From a checkpoint of a small mixture-of-experts model trained on Wikipedia.
Size: 10 layers, width 256, vocabulary 30371, 33.8M parameters.
Experts: 352 SwiGLU neurons an expert, a softmax router.
Training: a variant of Adam for the experts, 700M tokens.
Below are experts of layer 2 (counted from 0) of a mixture-of-experts language model. Rows are named gate (a neuron's input weights, with its number), up (a neuron's input weights, with its number) and show model dimensions 128-255. Each number is 128 + 24 x the weight over its row's rms, rounded and kept within 0 to 255. Numbers have three digits each.
Before each expert's rows: "gets" lists some tokens that make up at least twice as much of what it gets as of all text; "mostly gets" lists some tokens that are sent to it at least half of the time. This comes from a sample of Wikipedia text that the model never trained on. Tokens count by the router's weight.

# expert 10
gets: ".", " the", " |", " In", " his", " her"
mostly gets: " her", " Marine", " damage", " Airport", " present", " EP"
gate0:189094148127113104146083134161169096163107138099121142130098103090108153114119125093132079174159079152133127104136076112140152105136111112136102076095148139156154100139130117135133145175098148134140161112152103150124154158122170156139152103124130162118077082120101152113116156118082136102143129109122127137140159138148147143113118094151188173178164144129128109101122125122122134132138
up0:114109176110131152116138124125122154113138144100139131115082084111148118126142101130150114144190185103151128122155122110135105080162081127098149135161107089158113133153119152153154125081114117115154127152159127123155123123147122120115120094118118136127131177120140126118118123167156140120152151144114147135103152128138165109150134126108133145128085051136112124142126155134130160074131
gate1:131107089131132089159134185138142147113160135140154116119120165146137100108119129146160070107161124147128103140135107110056112128143163121160113104120100142151117146122150135120212133118125147154172117139188113100135138117104127114119160144183090146119122150104154152120113115132114161128115149149127081098090109126091127146126105134165128166120106122142125132166127091131129097158118
up1:076129120109139088143118106166090174129088128138131139093158149138120086159107097083118148122154134132096113104183129127144123154118079119130122122128115110117142127138146122125130134088128121126150129151162085131093119174123164120146108152102146126127054073137108090153138140139152126118150128137092163111128152102137070113094161124100124140131077075128117168094122131151138161169133
gate2:152120136143105155138120089125128153108141136118133110099073077113128121126114125152150119150112102136134131162168106121167169104127154139137145138137111144143142113122134164105177116123121185144148111124166140143111096132119127101145128138157120133189151118117111122135102161137182134178136173112109132121146118105149165103113092109146157115083125132097122134067118140096147164121183
up2:148122147146141177121119135100146095150161116077094138104120154120177144107131150166112104129158152164082123135136120163123126177125149103098130105175130136111120123148118123187120108142087109122109064134109106126119141121159158137132108090164174119140109113086116112142125096105153123114142111118111167144094139149137174176145141122100112109108158135160134141126124151125143137121054
gate3:080091136167104127087139137162101160132140122169149122145107135091123130126116119141137125143106103137115090103162104171112096139143160110166126122083131110112142087117121111141138137109186146131149152132120134103116126127168146100159128103132116112136109091131102131114112156140147141113087098142144115144130161146148119144146114128140138135118147103093158107171114150156116114082107
up3:112120136151070130090128138110145133125116092134149163128152117110153136099143128114131080134157114129140096106142149116136094128054158128135128083079139135141124157145108144118054119122102176123129113127137128105143139116139106150157140113166097112139078142085145138123151127121107120134154127110121116141113117130114138171139150101166143101140131122090133131195156163168133150096126
gate4:115156166116148161139096112121142126166134143134095156139140113107110114121115085111092203091136155145119108110111110144095162133155114110094128131121109142155124136135157130119108119143140119167115120146164119131143144111129117114115113143139180119140153110124130186111148102208123138131127110143138113120162132133155132126153134159127166172173097120092102145114156118117077135096091
up4:150091121133110092097127113126090119154101110098104160114136140123140162163115099145185151128153105131131089102144107138142079085128121109147111118130128117150123145138104117131135184125137148107160169093148112124161155091104109146139174133112099102121147146146083120104145184082139152119121120128137160123138164094129075159124111177116124116136151109091146156116117107121101123171161
gate5:112128122136122136068192146151108126124135139142147126102142145120160112093128146141119136131118086151157118092123073142135101115099140116122140166091099106133133125139115145111155120134089103075122125123138132120130131089162129106179120117127153146115183131139123131155104138131123143144076103089112165119135151117142116111184135121163103165127069126128119158131134106143159135181144
up5:167147095115102116081159163115144132128116147166141134104095172162136116146095124160126128152104111087125138119166102134143122147152110112194138127118142134122105141149119113143129102128126142128141128123125125137123141153173133128138157115108173135186153137132107155105162115135085138140095111115087120135118121102101122089121082131104132085142104122124119151152131166121159146155126
gate6:133093062137112132136123127165133122125121112111142132108136122155150111086161142116142087122140151127133133113111146119137111101122154143109160126138115101146148150177146123149125124093134122129120140115128122151132119127117172142117112120114128140139139160130109191136093156123140156127152176119131072103081119095101133153147101127134102116110144104157098134106119136096183094183148
up6:157101146146149112149135129105134147136100129123115121134116135144137159116094116119149162165121108143110112156110100125170116087092117128142125128097129111137167197167152102133106125120161141130140128106123125117097132133125094117118143091107153117079166171131125130109162128115093125198146111100125161125114124128125102123138051136121105125141101128104169166166134108136124098134163
gate7:134112101122116108104124141132139110140064119155131124138129163127138090129122128137136154103112121119116117155104137160110131161113157140111110134143116105144171089170143109161168067085124121114119126108123110122191110103155122074156119156150122184103166111127096131114147165144108135085087105153171102138113152086126161126099131139093154154136131130150112143168144164134140132095121
up7:104110143136097144108153153179123113131100132102155139150152149184141163102098135125109157093096148145133140098119151106104092133078112146136103138108123152150085089110108096147168094111129132114117138146144153136125076114143163137112153111161112119097091115153109123111120141163161157135121124137086139146130153112128177127133126142115150128123095134156114120144119115147116126113151

# expert 3
gets: "'s", " a", " The", " 0", " up", " September"
mostly gets: " Phylum", " 978", " involved", " Historic", " Luis", " Hernández"
gate0:148122130131115118117118115145124127153121135121147147115113115072118146115140157108138125173136113158137118131114091158117126102165153117136109077093117125118180135136126086160099083172089149132122141162101116149119144166159118144151124114098154103148121103127132156114132176120086143098142154106130125152154141128144127132110142107160149160173159154129150104115130116107119132104119
up0:120072152083141160098151158144107114127121150120143141156140133117174186102126119096155135152150144121128169108136135117130123108166109135105141133147105127168110107159142132130133125106114113171157133129126118111119102138179091118112127101128125178137121155113102136101137110141194124116139142115102115132117118134151158143140109125160133195093098093100119131165114149098145127104113
gate1:108139152136119105136135118095083140159181151156178118108125150149136090128127144128167131080149120140090115160117088084125136126131152136132100112112105149128162090141144121128208159150124144156113133118179152113163123161145129106108127134132072110126109105143167131114120108105132123138107141188146134132129112131111120137085137098148116152160116123176104149160123090130143117165113
up1:102141111126142132121121082175116159156128122139167128088123134142106141113119121138123136114193159148093136099175156079124129133119113130106114103147154080164162075146133147165099164110126126105111106123147097133109141153136190133115101148152150155140065118083172122137129104140130132115098185141100145141051146124128144134098109156118101124131116135139118143093123120155119119138117
gate2:170133128161136146111117138118121142100159144150131084093107099113134138119137147133143122123140138125153145154140093094156108114094129106171145116151099132185173102113137139083157139125089125137114126112143122160117100132160133109123167119141139111162090137156095166127115137114148135097088133121125148104118111120131180146105115117138143129110128157073104108089119114122151173097159
up2:135114105134129125137091084094104126133117121089092196099130137139174152120139131160119117155104138132072120120117125156129116158123130116111155137132125143128156124150085130166123138113069110123136067136136115144121134122131167123138151097147171121088108133097125148152123107108127130132144100119106131121073118094142139138128134128136117111123168162162153146118122120138119095138100
gate3:077072102150124113116138173145095178137119123173138139139117129123114117121132132126124151157130120158096111142137112134105087102150166126137093110105145125097161145128112129101115098128167158134149148103102147098112100172133164111141160116154147125130156090128133134136138147163160155104065090131108099143097150132095131132157112106114148170132141084149142123174112139142172112101119
up3:119103155130107147093102163110112123170151058130127142139164121153138122087140118134145088119119144129119092105106119104129131126089147133164105100066117143158159146148115162100111117149137144118148156144124133079164132116137092113129142146156076122111097130069127155181150142105102137124130118127148128161165135153178134131133110088134149117116154114090125176165155143125128160092105
gate4:096159146129171174148090140145127146142128135137113128147083088144109105114146110141098116103169143152087092119095064122104169110179128114117128106166115115087142125109165153110133125103157145102111138140148083166113120138137123123171135153139141118145140115132133135144133104169119143130147097129187139119116131084125124101135131094146140119137087156119095167115168117115129115139102
up4:129113154141162147127085120136116077146112119126115115159179125097186101120119112150160170115139123102132100112143071109086076069131132097136114135097096143117136137135130136143118185131121138116138156128128154097136124132150074154165124132131121141086115158149116117132134156131126121116135116126101103151164197113112067150105096133161106125127131085114149133153114144147134117146134
gate5:137101144195117125121148128124084150133145147125177137155112126102144117092107137122133105138129123120134147114140075116113136130119144104156112168134079102126108083125117131110136140163116108078161111143104126166158114136176135110169161102106128151089126116109106125121149144151118136086081105092174130124133187137131141124156159124127112129118068111127164138166134101135104119162165
up5:165152098102182156115159101117162146119147173122132132108141116150138129147136133153108189123098108114111118111145104163141104113148112126173127069140097108099109124138095114198142147141143145147163106144130136160103160130140114157140127126113150162168132153165088157069082126112111132110085082110100170145126117108118125098122100138115137128121110133101100153155136146106144120146104
gate6:119089109162126147101124156146120101112148118112102140127124157103163115136140204106132104139088146146156110125124133130141140111130138162088140120148130100108153099172129149154107149113151127102123158116112117150127132112169166128078120126123105143154114150124098153137125144131120140120168121163156070100120118095145139126118149137128114111110142117125119122097125113128156147156119
up6:187097156142143126166113157107097103133108143121130137105180128156134136138102097141150133149170104157131152114124101082129142125133119114147112098126131099095167142147100086130092140166093128141110090148088115144130126139114129140088135121114150143120144122133147111091129131123110135165141115093149151111158122119099140116148113143159111081158107137140166157133149110125143114120172
gate7:126091086101165123116117136154127114136057154122123093124129115136124107156110127146136137137078131140152150148127130147140112173105147111148128151119109172136181116129095109161135055130116123099117133142153114120148099149185142103141115101154131154090140114159124138121113102099160098127141078136117113091126133124133127133141099166106158127159130128111155113157139161161169135105110
up7:116126139092099139121115140172109107137096141103154121138143147123118136103120155147091142095105134107144167092099155130117104134102149146148105145101075156101142130114104079120131129072146108140098113148114125139154125107120183145114154112142135133104083132140137100118141175118135182149117101101087149144142132102073137131140137104119151092102108072104122114136108121173137110140097

# expert 11
gets: " had", " not", " have", " has", " only", " would"
mostly gets: " has", " have", " not", " would", " more", " been"
gate0:161112149095124085131086119144137158179113128125111127114111113102100127120126104128126117146140100166165122119155069128109154119121138125130093111107161155105150127161138104148145125178091114137140114099124089168122150168158112161162114124145122123131137120134088142153143181134122171169135115103096120153132143120141143111112116124115210169129121160117142100125124144092104115106141
up0:131110128098121187079128147140079111097101150116129091144093149097137126149137121125127132167138123116156119148157139138162085125129116121093139128139081101177096095123140157129183133100148136122146135104146143123139115156195115124129102111114128155135153168111151152149145112143147130137147107121173152129140129134139141164126127124127129149147098109114128115156124161097140148108131
gate1:115106134080126115097066126114131133163160112178166136135121162133096076146110164107137122122145123126119165148144076059126108141133137131138090127146076124151197116151160145105178131117145154114150133119183136136165121150181128125159122146177111126135129162144168134118115122106099181119076137118132140119112117111116143150114147150147113123118139098195118158178129131125139146141104
up1:114130123124145054114134160167106114175113141159178158105126114121112106154124114102134153107174118197119104107165136137136115157131139129139122153126102123158146104136161135161090121118137109137145105113129102150081099182154154124123119129148117141128065132117101119114143119134104101139100182165111116113120116119124110134142103159128094146120105100133127154057123145159127118126140
gate2:173132136132134143175123119117138118088172157115121098133107127141138130153100117139165116120105088146154145144157104163155143143140105150147148167150075111151130113125091134088161117117136138134150117141155095126126080131095147119145133106164135082160140131134141140139138158153168173118128167139129143150136116125162132128098093119151100149083144132084129138112108111114132155115158
up2:123157126173131128120110112104125146140107089067133161102159120144143124112140143159124148141136133138098146103097120151088110182112132127150112132160135156112128170139135120158089137140102088146104115096118133124100149136203125134161143113157150125102108107086114102167116072105164108119114100117105125096109107111142147128131143140117094117139177119164137162138126163127140136132068
gate3:142079128170107119105153132129112135132155138146152062126129118105098150133149140123156104190099132131131141136147120155085120126127167119146096110129135157111116130124126145123190150126127152116162150136097105142133092141154124118150131114138117126128159095129126123119145159137086147155110104156119118148110128122183078118108129070104162117119145119120143107169090147167108149122156
up3:136078146150083133120132123115152156147124109117154111192146123138126088080149118119115093149091130125105099110141171131117099114069170111153126118129132112150171130147128113089090142132123136106107109104169140079142119130167083142163149137160145133103078111116140127128164110141143167119132117070117131136114155148121169104124136111151125116101107108131150175183139146124123125128131
gate4:114172135122118133139130103086106118152116103143115132156125102103121120103168122110117123089121129131145073087109078139115167133162115091087154131180089128140121152122123143130125131140135110158135135131117146153137080114128096142134109155115174118156147103112157130160162100147103119128127103134203084146141160144135111122132154120119123126140112146135119106140154122136142134136155
up4:138116137125120073142102136131108106180083084168137154120157117125163119167156095132160146096132121119145074165109105110138060107149122109150093104112095160144157118148121139108127162147126155131145137108140112071113155142099136142114168146150135113120146125163155152152121165118101126117108178099121132156153137115134116146152098142128129103145147071092143137104123125093130126172118
gate5:135089098172115176113167147109145166130104164100113133123120128123138098143121113094118138064159102144145087100091100138111138136111151100105125132096120126118096056132144166108144123138122104095133131130119145128163157096140124113165127127097123142094151128128105117111113122132147125126114110110122131141111112125144123138163111152157124122084089138118141158164126132117107169145163
up5:144179107134140068098173083114146125085137183149158126094113132135118123139104109151115181128114129154108073101152107129144126142185085101161155136119120118142134148120113084146191154105117131115136109132120108115139123158147111128097137091128158115194126153103100142152118126118087125139094082112122129137136127085117169076122128136109113109171115112129117125165140155114148131117123
gate6:138076040163108145097101172132124130124104119117160132090122150127131107114130162109134101121135102123142111147121157132117129100120096140142169129131089135136127162151126106128150152093142150125145134094112115119111147130170188150077119126104116138135133133163144167102116175131145126112127161142138103106116111091104156114121111131104129149130188099132097135149110119157152135165146
up6:177119170142146089118120126117128107146116118178111123151126154141148139175134114123139096203126138161138125108097109164148132120137117140122133155121131080143149116122110137109121100122100117122129100135095130129114114129128120125094141134137103127118171109124145129079112117136068134143122145098146138126157147132114107131138072134139126127159100108181152151114140101125112067132163
gate7:156053130121110155126139151166125088137113120129106123098116157117096102147125142124129142118113162159134142136116127182086120153092127148133102168140088169173161113124111109162176070106111125108116137124114119123142091118184140113154158149131166163098157138145127121101145133106170108137138117153125131145139160097121146141100125139142162100142142128080118142162133157149141136107146
up7:141068138056148162106119146174140140136098132136159127152108132147157124125108122171092125085120128123130156165127124087135119131077105152141092149096121130146102111109119098138134128132147132133115133134132136136115071126139138123133142085142171155140102162172113124165105144136134211149092138154129148129123138145120179097098092138088132099100127119088112119119128109126123165111116

# expert 5
gets: ",", " and", "),", "\",", "\"", ");"
mostly gets: " Township", " Chevrolet", " killing", "\",", "ić", " Ontario"
gate0:146114082136120125111109142145142126161134123121135157122118113095108128150125119107137116154150107144151100145101101148110119094113099122140086115116127111112193162143120092176112136157122152130117146135130102130146178155144167117139122121129128125138121124102113122158150144113072161093136138087106157109172118110103156145134136141131190142156139145108143119117133161111136096110153
up0:079094136072093177119142140122089135108134134065151148136149136119169124138118104094149136128156142054169127143130127112153095094125107122078143107123125124193122089134110144133145104133110122142139137124131112126128110118172106153114109079135100150127141188123113119105116115127155121134147155135088169128146129090154159140157116116156134148110119099132122114135118180098119122090112
gate1:131130130116149115129123138124155170177140121140150141140075168173124086120149144111146093143140120153092144119119075121092138173163158124155112092137084126152111114149124137147189143102131155114126105127139149133169090150144116117157136108161075123108126077197155133131143101076083137100131104142155119091110166136103121127088170131160128181098118101185122135140136148120138173170103
up1:066120107146144125162138120122098132132110157142145130066157161145146136127115091137119155156168165165059150103138123127124116108130109115112147115156122113134127124122166152137126148119134159097108112127145096170127136139145153127146130141153143105178079104141141131134097134154121133147098137139146164108117135126083152118094135152161086129117110077130118135095130147136120127094150
gate2:154138111135137134123096143151127122127120144119131067123136135130116120118151134138143115111113089118153127142135098106168139147084108123144141112136081109147153100153107143090146105114126150176098123128150110124122099102146143131092133115156077130160113164141128140122088187138165131120100174140127162134134096110134135132101085136132137153088164127083107149078119085110137164128161
up2:157123134133127124141114116145137119141143128078080172121146161130102119112138119162102114137122166136114110141130155175123130139119153122138138122149125128139094125164116093170146117158099091124144105145080130132123135135131142111157111108151188116118148099113171119124113088120154113123130111166120140131094132126148164116116128108098105083088183150110156128150121120137136123175065
gate3:123105128125081115085158159119127186150134112184126101117114124108132146121125150120129113131123121158114134171159101139121109148128174134146103126078158144110144140123140147139133129116138140112145143127135146126143079150119157102129092107164150139162127108127127161137173192175133148095100079163110135149095136098146100130144109108153166146136168110109155092150117153190149135115123
up3:110087130150125137083146144118171138144143092110144135113166132126152093083126099108115054154138088123115096093114139102152121158112162119149121101103119159128109171136122144122102113139133139110112121098127127074129142116122123104135141141153084122128104134084144118162173114086149152134154147134125157152120103118166114163106136092137116139120132145092104164205144154193127128090112
gate4:105125158098115130143097095130103129176120125131120186153124112133126101132100088125127124095155156132097107121082094143101149115149113077119128142150136125145123116126164146095156138114166135164127109142120101142139112101171118147122128169128159111137174129109123110143161121186110153158117104124180135121124156105138142066165135124117114132165107169146099121093156148129101167124120
up4:132117155130153111140101130148096117144087116110121146124122103086170109167145127133167133102116132121124102121126110119099090102117126100105138115132128112123107082133080117115101213136118170142168179169110119125125132119131086146141168142143080110131143164174096114147144180112125116118130140133127137157164148123111097166141108103130104102125147057133127151131124134087100078191150
gate5:125124167161124116094160144155150132135142152132146141112110131094139094140126154132130139153101128150128139100106120146087144119133129126116111138117082133105116100110130138095168133108105090091150157201152114145155119113161138080170157116121098146087139152114100133102119117117120129104093093129126169140116121110147137084200162121164103117140098174115144134185139111156139158133155
up5:189177123108143116096133130105136109123106161170111170084125140108086098126125156157139121119111093109137112142120115171131132113162159114168106099145126104125141142128100111167127126092128108132154104152134105127121171147111152169114120090123153144170136135144118168116152185123089109108129115163112174131162078104118121078126082118111169115126108104136137159139129134122156140142135
gate6:120090089138141129136131134129105090135135109135135107091115119115126094148154157121142110120088110134137103121122153148133125121144129136120168123137136134141134139139135096165101126104143129100116116132134118137149117160140164177081133118106123119115136154154135144169089152094166126138124161125148122119140133117073127155129113158124121103106134133112106176130120093140163088146117
up6:143113148154150134140141151112145123073149140153140128136114130158143107127101117127167104121133126101146119112093107136116126115121122135131176129144074139144149162175089131146127132127104132143105120123138122144148174122136125141116141105145132142104131127138106151128148165140071176195144123069125171088158126117119127145149092145138172101139167125112173129162130085117116116127122
gate7:132121077154128171162115103118137133137104124172137136132093126126116110134101124154115145138120102132113114156106105178122140168126136125113138156127075131114144101124119138169184092120108104102133113150126078118139101143189112097176138117145124147108187109107126144172149138153134107133161106142097131142130142124156126168104153118103160145119145138132124108122124123127156103087153
up7:120103105113118120118133137152156115120123140166103106148140098156124110102104132171107172081136089137173110135116150117103121160103152169146144150116139173125089112131090116149120117131099137152133121128091133127112149175136142115082155094155146136112148130144113143158133129153130171135124134127077163184116099118111120116102106125087152095130098100146119132155110111154127125141119

# expert 1
gets: " to", "–", " by", " \"", " for", " that"
mostly gets: " genus", " Nominated", " NRHP", " episode", " album", " Siege"
gate0:175124140144118116140124112140130128150128163125147159129091115121120140149122127095141084151129113161129091127129104119136161070164135118118145082063113130097140145122094108112132102172079154150115153134091130175149159157151139161132112110113144115128144075124153135128173118145095104139109153104097130117145158124136128098117161118143191139164150142135172130078125153098105080094123
up0:104095150130136185081095139122094187140115136094160131111118152111126146150100098107142172131129146083175135092120135108126109145129090131100160185152137107152133091134098165146147118110130122144191109169144120143133080143185096138113107106126102166119147143107103156098149108110170133098153159170085095153115118130145167147121139134115150155140094091127139108119128145171146150123126
gate1:082092145085161122115108147115127130135167104148127131131150170149116099118125162165156086136139131173120127118107106106106108181116108125131130111121109153144127112175104130136202133118125141149142112119133138185173144109142120102137148163183088125109171119142136139144187137119128159088138123129135130117120138172137140094118143120131163105161084131133104141149128105116148170105088
up1:129124132124141108106131118179127140104124128124168101094146140107145135127130130160129143125151127139094121116158142152127112121119099113134184120127165111096119132123164120176142118104089136147122091125165104132090120177181141109128093140142142145137079115137136131118124115153161127113116125190105144088089104128117159104092102110172118164138075114133123132091120160174113149125117
gate2:139141139157103155150106095104156145086134131124144077097105108112136126137117149144160125120126119140164123146120110139134127115124121125135172118165093151156148114156143157094158140122134148126118138157132154128143107137151124104118165134155142092164119153119122171119108176151135143151093131088130114116116131140137172122103124144173128125077136134083101109073111136106129172118126
up2:151131112117125114154152134148130132137121093094095160101134137113126122087126122139093153108140113135100115098131124165097119144126134118128130157128110175092127150145139122173085123120072095155136094123120132081152116146189137086116131105129132139124096122082146110143095070111172126138123116162114141133088099132116158120158119162125126163130171130161136134137111104132170128145072
gate3:100122126111088117096182163122108124114105113182165095125098129128093155133144123157141137161124117149121123118131110145098110165141166138193118105149161107138104175152137105128142139130155148127113132139099141113124086124120120108160113108118125134142122066129141099125137155158129122117113072141112140121085141129139105144131146100160145125095133128128147113164105165173132143084144
up3:108097141132079131097128140087158155145118080135141125115147105114150118093148111159115047156096129150098129092140123127148133126098138119171167074113146156133114155159113108117123146109107142140117148086117112101136122112094107129153152142182074133118101132108117140129145164098138138160129105131181109141122119126125136121160120078175134146144123142126111151169140144170149130104151
gate4:097108140117136157141088140135109127154135116130111116167094123096107079127146142132111161099114160156110106105127092129128144086117119093114115087163107124161123110141115154126151141130153127168184155124103114160125141122167118122132103147147199119145115102134158119133113119145089129126135087166166136103153118120121126097112136143132104140142141170148069116137157116108095138114122
up4:151114128123132118121106196137133094156136102117132131131180138094147154148097124122166154118136134132128092081111098110104063123142135125154070102137136149132103113151125131145107183108130160082126138113128166121133139116129103147148156156141108142128137170132114097159131162107106160130114112120116127117142157101104079109136115149165133110085139102120176117109119134122080080183143
gate5:157133143166121129109143130112115105137161165141129157134126105133113143132124156127130125111121125148105180127126119116146126115138141095140120118116096135132147086156096129110154148124112099088113122154177133122159123145196134124186151138141113126105156115131093136107081156150118124115106118117131140125091144105146110134174143146145096199102061113093122111121138108124107167156144
up5:149169097122183146154193100107158109160096163162107132099121130123143154149114143116082164129124106104111144115161101140131140147155142118127103140091120108123116109137144120186149113099121138144131122164134152116136132180144108141113153119138155130175136117144086134089131155129081105155132104118117161154120130123105128084132100146115120116111103151114107154136134154127140164153149
gate6:092086094159111130139113139123128078124127111099145135126156128146160098113146154102100131115080112174151121128125151152120156097123132132117161123145084131137135125137150136188106088132129111144129099106112107137127092132141164183101145119080102123141123170182148118104093150114164118150138130150162097126110123101141125154133103136099101163075182141152106124111124106124139102134120
up6:158135138126128117169130110129155155120088127160139139129149112091142129108119101162127115155151137168159156136094110118162112120124105118104124149133108114138176145169130122124111128143129148124156110145159121144133146132073122122080147118134166149093143132110153142108149105156076129147121108119121165115131129128120139164138104106130152105150127111138150135153141073104151128128137
gate7:152098097153138107069096157145133114137091151181117137121112140178149126122105124130117159141108105143151158130121141188116139153121136133114133169101121129099147117092112120151182121079088134106111172121150104142149097166186116119161135165163162137078133115143108118115120133099156130097137084139108136130118123102164133102114103136100163128121115143135130107129145172184164097094112
up7:120107122105126150096112148177125111120104132150126124109140140136123131086108163152102101133152136147149150106126170109069101148117150158127121176122081134126111122115082099166133140101098122101138105154116119122111113141122164130100127115135155144133166129165095136123141127149162137125113119138098138154165125095078128108114116140120153047114155140157136141130124134141115148089091

# expert 13
gets: "-", " of", " in", " (", " B", " a"
mostly gets: " Authority", " Squadron", " Brigade", " Committee", " parish", " sub"
gate0:163101133169063121118121097152172125154118145099155143118125087088112126128128112118124077163190138163153123139118108144124109100163139129114071125117101165105138144111143135145143123152071130121135139099075145147118160151149119135179100104116135129150100132102117129102138171137117124126130107094127123131165148140131146105123124132132190125155153108124139135142123132084113095141127
up0:107096160096115193125134161119109139132136148077152104143109137114159140147104109094134140130118153119133121139141163127144097109124111139081163109138119122164116128159089151138147096107123119137159149120149124126127140121185081103110127109149144170130117214127104120107173132087137110145119127153102125125120117163119150153063084134123138155148089100148143111154119160149160158140127
gate1:093105171130126135107118134162082153169137148155155121101127100138125086124115166137165136115147140172105153130128109087115103150121150133158125091135086130175166102168138100122186111116149144156129098113129134137183131145118146113113154128136096124140143149124137193108135128150102139067130133153151128100131135159116103167126137151179135139120119078185103122159130109080138137137102
up1:145088076131117087141134112154164164158120122159136125094124147115129183110125113118133133139192162161079152092135145128133112112135148110124166143119162121130136129118146143139118117109110163087127081136146093114093174118144122133121138121153147126168096091122192117120138104127173130112134139174129113087109117079104159101122146140155148129130106111141106110113117117136128125131154
gate2:141095144149106186125120131148121128107156123135136096124109110122129138103109132149166103135160138135174119171130118131158137106112119136162153144142081148152136103135118141095146110140138145153117106100141128137103131126084150111100164142166120131129128132143146157107061154156120140139081136121146125102122111100174166138117119106152147096132179169081112119095112112141149122098152
up2:139122108149130134127138125125120123134142098064094161111114125119124114088121133167120144111153110126113148140117129150142135173139145107151114112139139154133126112150091118159101141111126081124146069143102112134112128158138177090147107098152163144088121152099130144154099102124165153128166150138132174103066129126101167144144131134089082099091165144133142116132124115101150111153090
gate3:084081107131108118089172133146104177126115127134168115130148149125131094141119132126101141144087138154093109136156110147092103158130163134146130081070156132129132142132137150130140139138146128120131151110121144132132099159112123075127145150144131120131158123153100152119138118143086164107125083146139097156143130132177080112122130105157171165102149134154117087167112144136144136132099
up3:148114128139091154091104138098099113149135077112129127140145138117168150071143106120138106124079138150117142096138161159124128129096171142126115054113129151156142139136085154142105151128136131134155153109135128063111166098136062144156165136177072113129105121102132132139141145130162138120137149104139116144130124123118147154139149068166106122107101141128099198165154145104092158130107
gate4:142128131116131173133090110165102138144134142108168130125105080142096105129135108115113154129137157124120115080104112114118147122139142099113136141141113139118127107118146164156146127125136117170097113167145122144117153143162123129161129142120154096170136104119116155147127103152128142097100111133180091128163132088117118132172148113155123116153123140160103149144158115099133122104120
up4:145106159126135122144121116171120103157111102128110122152134111115168135121137112114136156131155098103101098111109093101108059053102125113161113124149127143178160100143122109132106174160129131123076171137112103111141143121101118133134097141134116132100145128137131139154113125093152129105144118108133148140132190138139071165139090141106152137124137110124139143133121165099113103159128
gate5:120108123160123143122163109087119122098136140121131159129096131100172102114104161152093126106126115148111150068153055131104115153094143133099112157101128118127117126112114137093162123117118118077105166116145150140152121118165158134173107120112148147105143113148114133118116118139126125097068123152105150133150141113112110105138166167123087112114104151159127138148137103138100162109150
up5:122138099145174119157137142144148128125099159177150156121117139155104089140098143106112150141107128122117085139091097122129115118187089119180165064126132124084123109107131119152144130116132136114106079145159153144146143166143133154124123087133122119174136143152126154136130125106087123108133111144098136160142127086100147066123119129093149136128151118141162103140148124132117139130142
gate6:123107075153112117100139134134136105153150114119119117118108143150169071107167178060108096144094105119160137089098160138165114106140138145119143116188109144138119162164128126140120115124126131114090144130101134179143142123130169127094133114125126126160118149135157160133148162130146110153147137106152099126114103085080101125128099140144123162086150105114100127095134125125162092127158
up6:125126132151152107153134162102140097114111119135104091130139125142134139081121138153149115164156124122096144056101116115186127108145123131098148126124134118113158139162137122151114176121133132126131086142118153113167149150093122143127120107126104135110140134074136117112124134112094172176124123095086159132141129112135107102114099155123107104150101132166165107091138104161127122148123
gate7:157067087160134136129134163133083089139079126190123136133128131124085129121130104127170119123127111169087138137103124199141137133149150129124136157088121135106152118124090104177166097103118099100130109131115127151147081124140135095159158132163152151102178150126101104084114148134146118110133091130112136132123133110160136112126109153085131117160136144109143137111136151137154147105090
up7:133084124125105162096161158162110118119096111152137123122145140148139121096089124129113155120127110131121155112127138134076129132116145136115131166120117134137131147121088110147097138072132113139113143104110180136146106117144158109125146130164159136124143130169094129144134127135147148137106150176089164139136122085127134112124100147084147072110128106131114114142111133122124147108100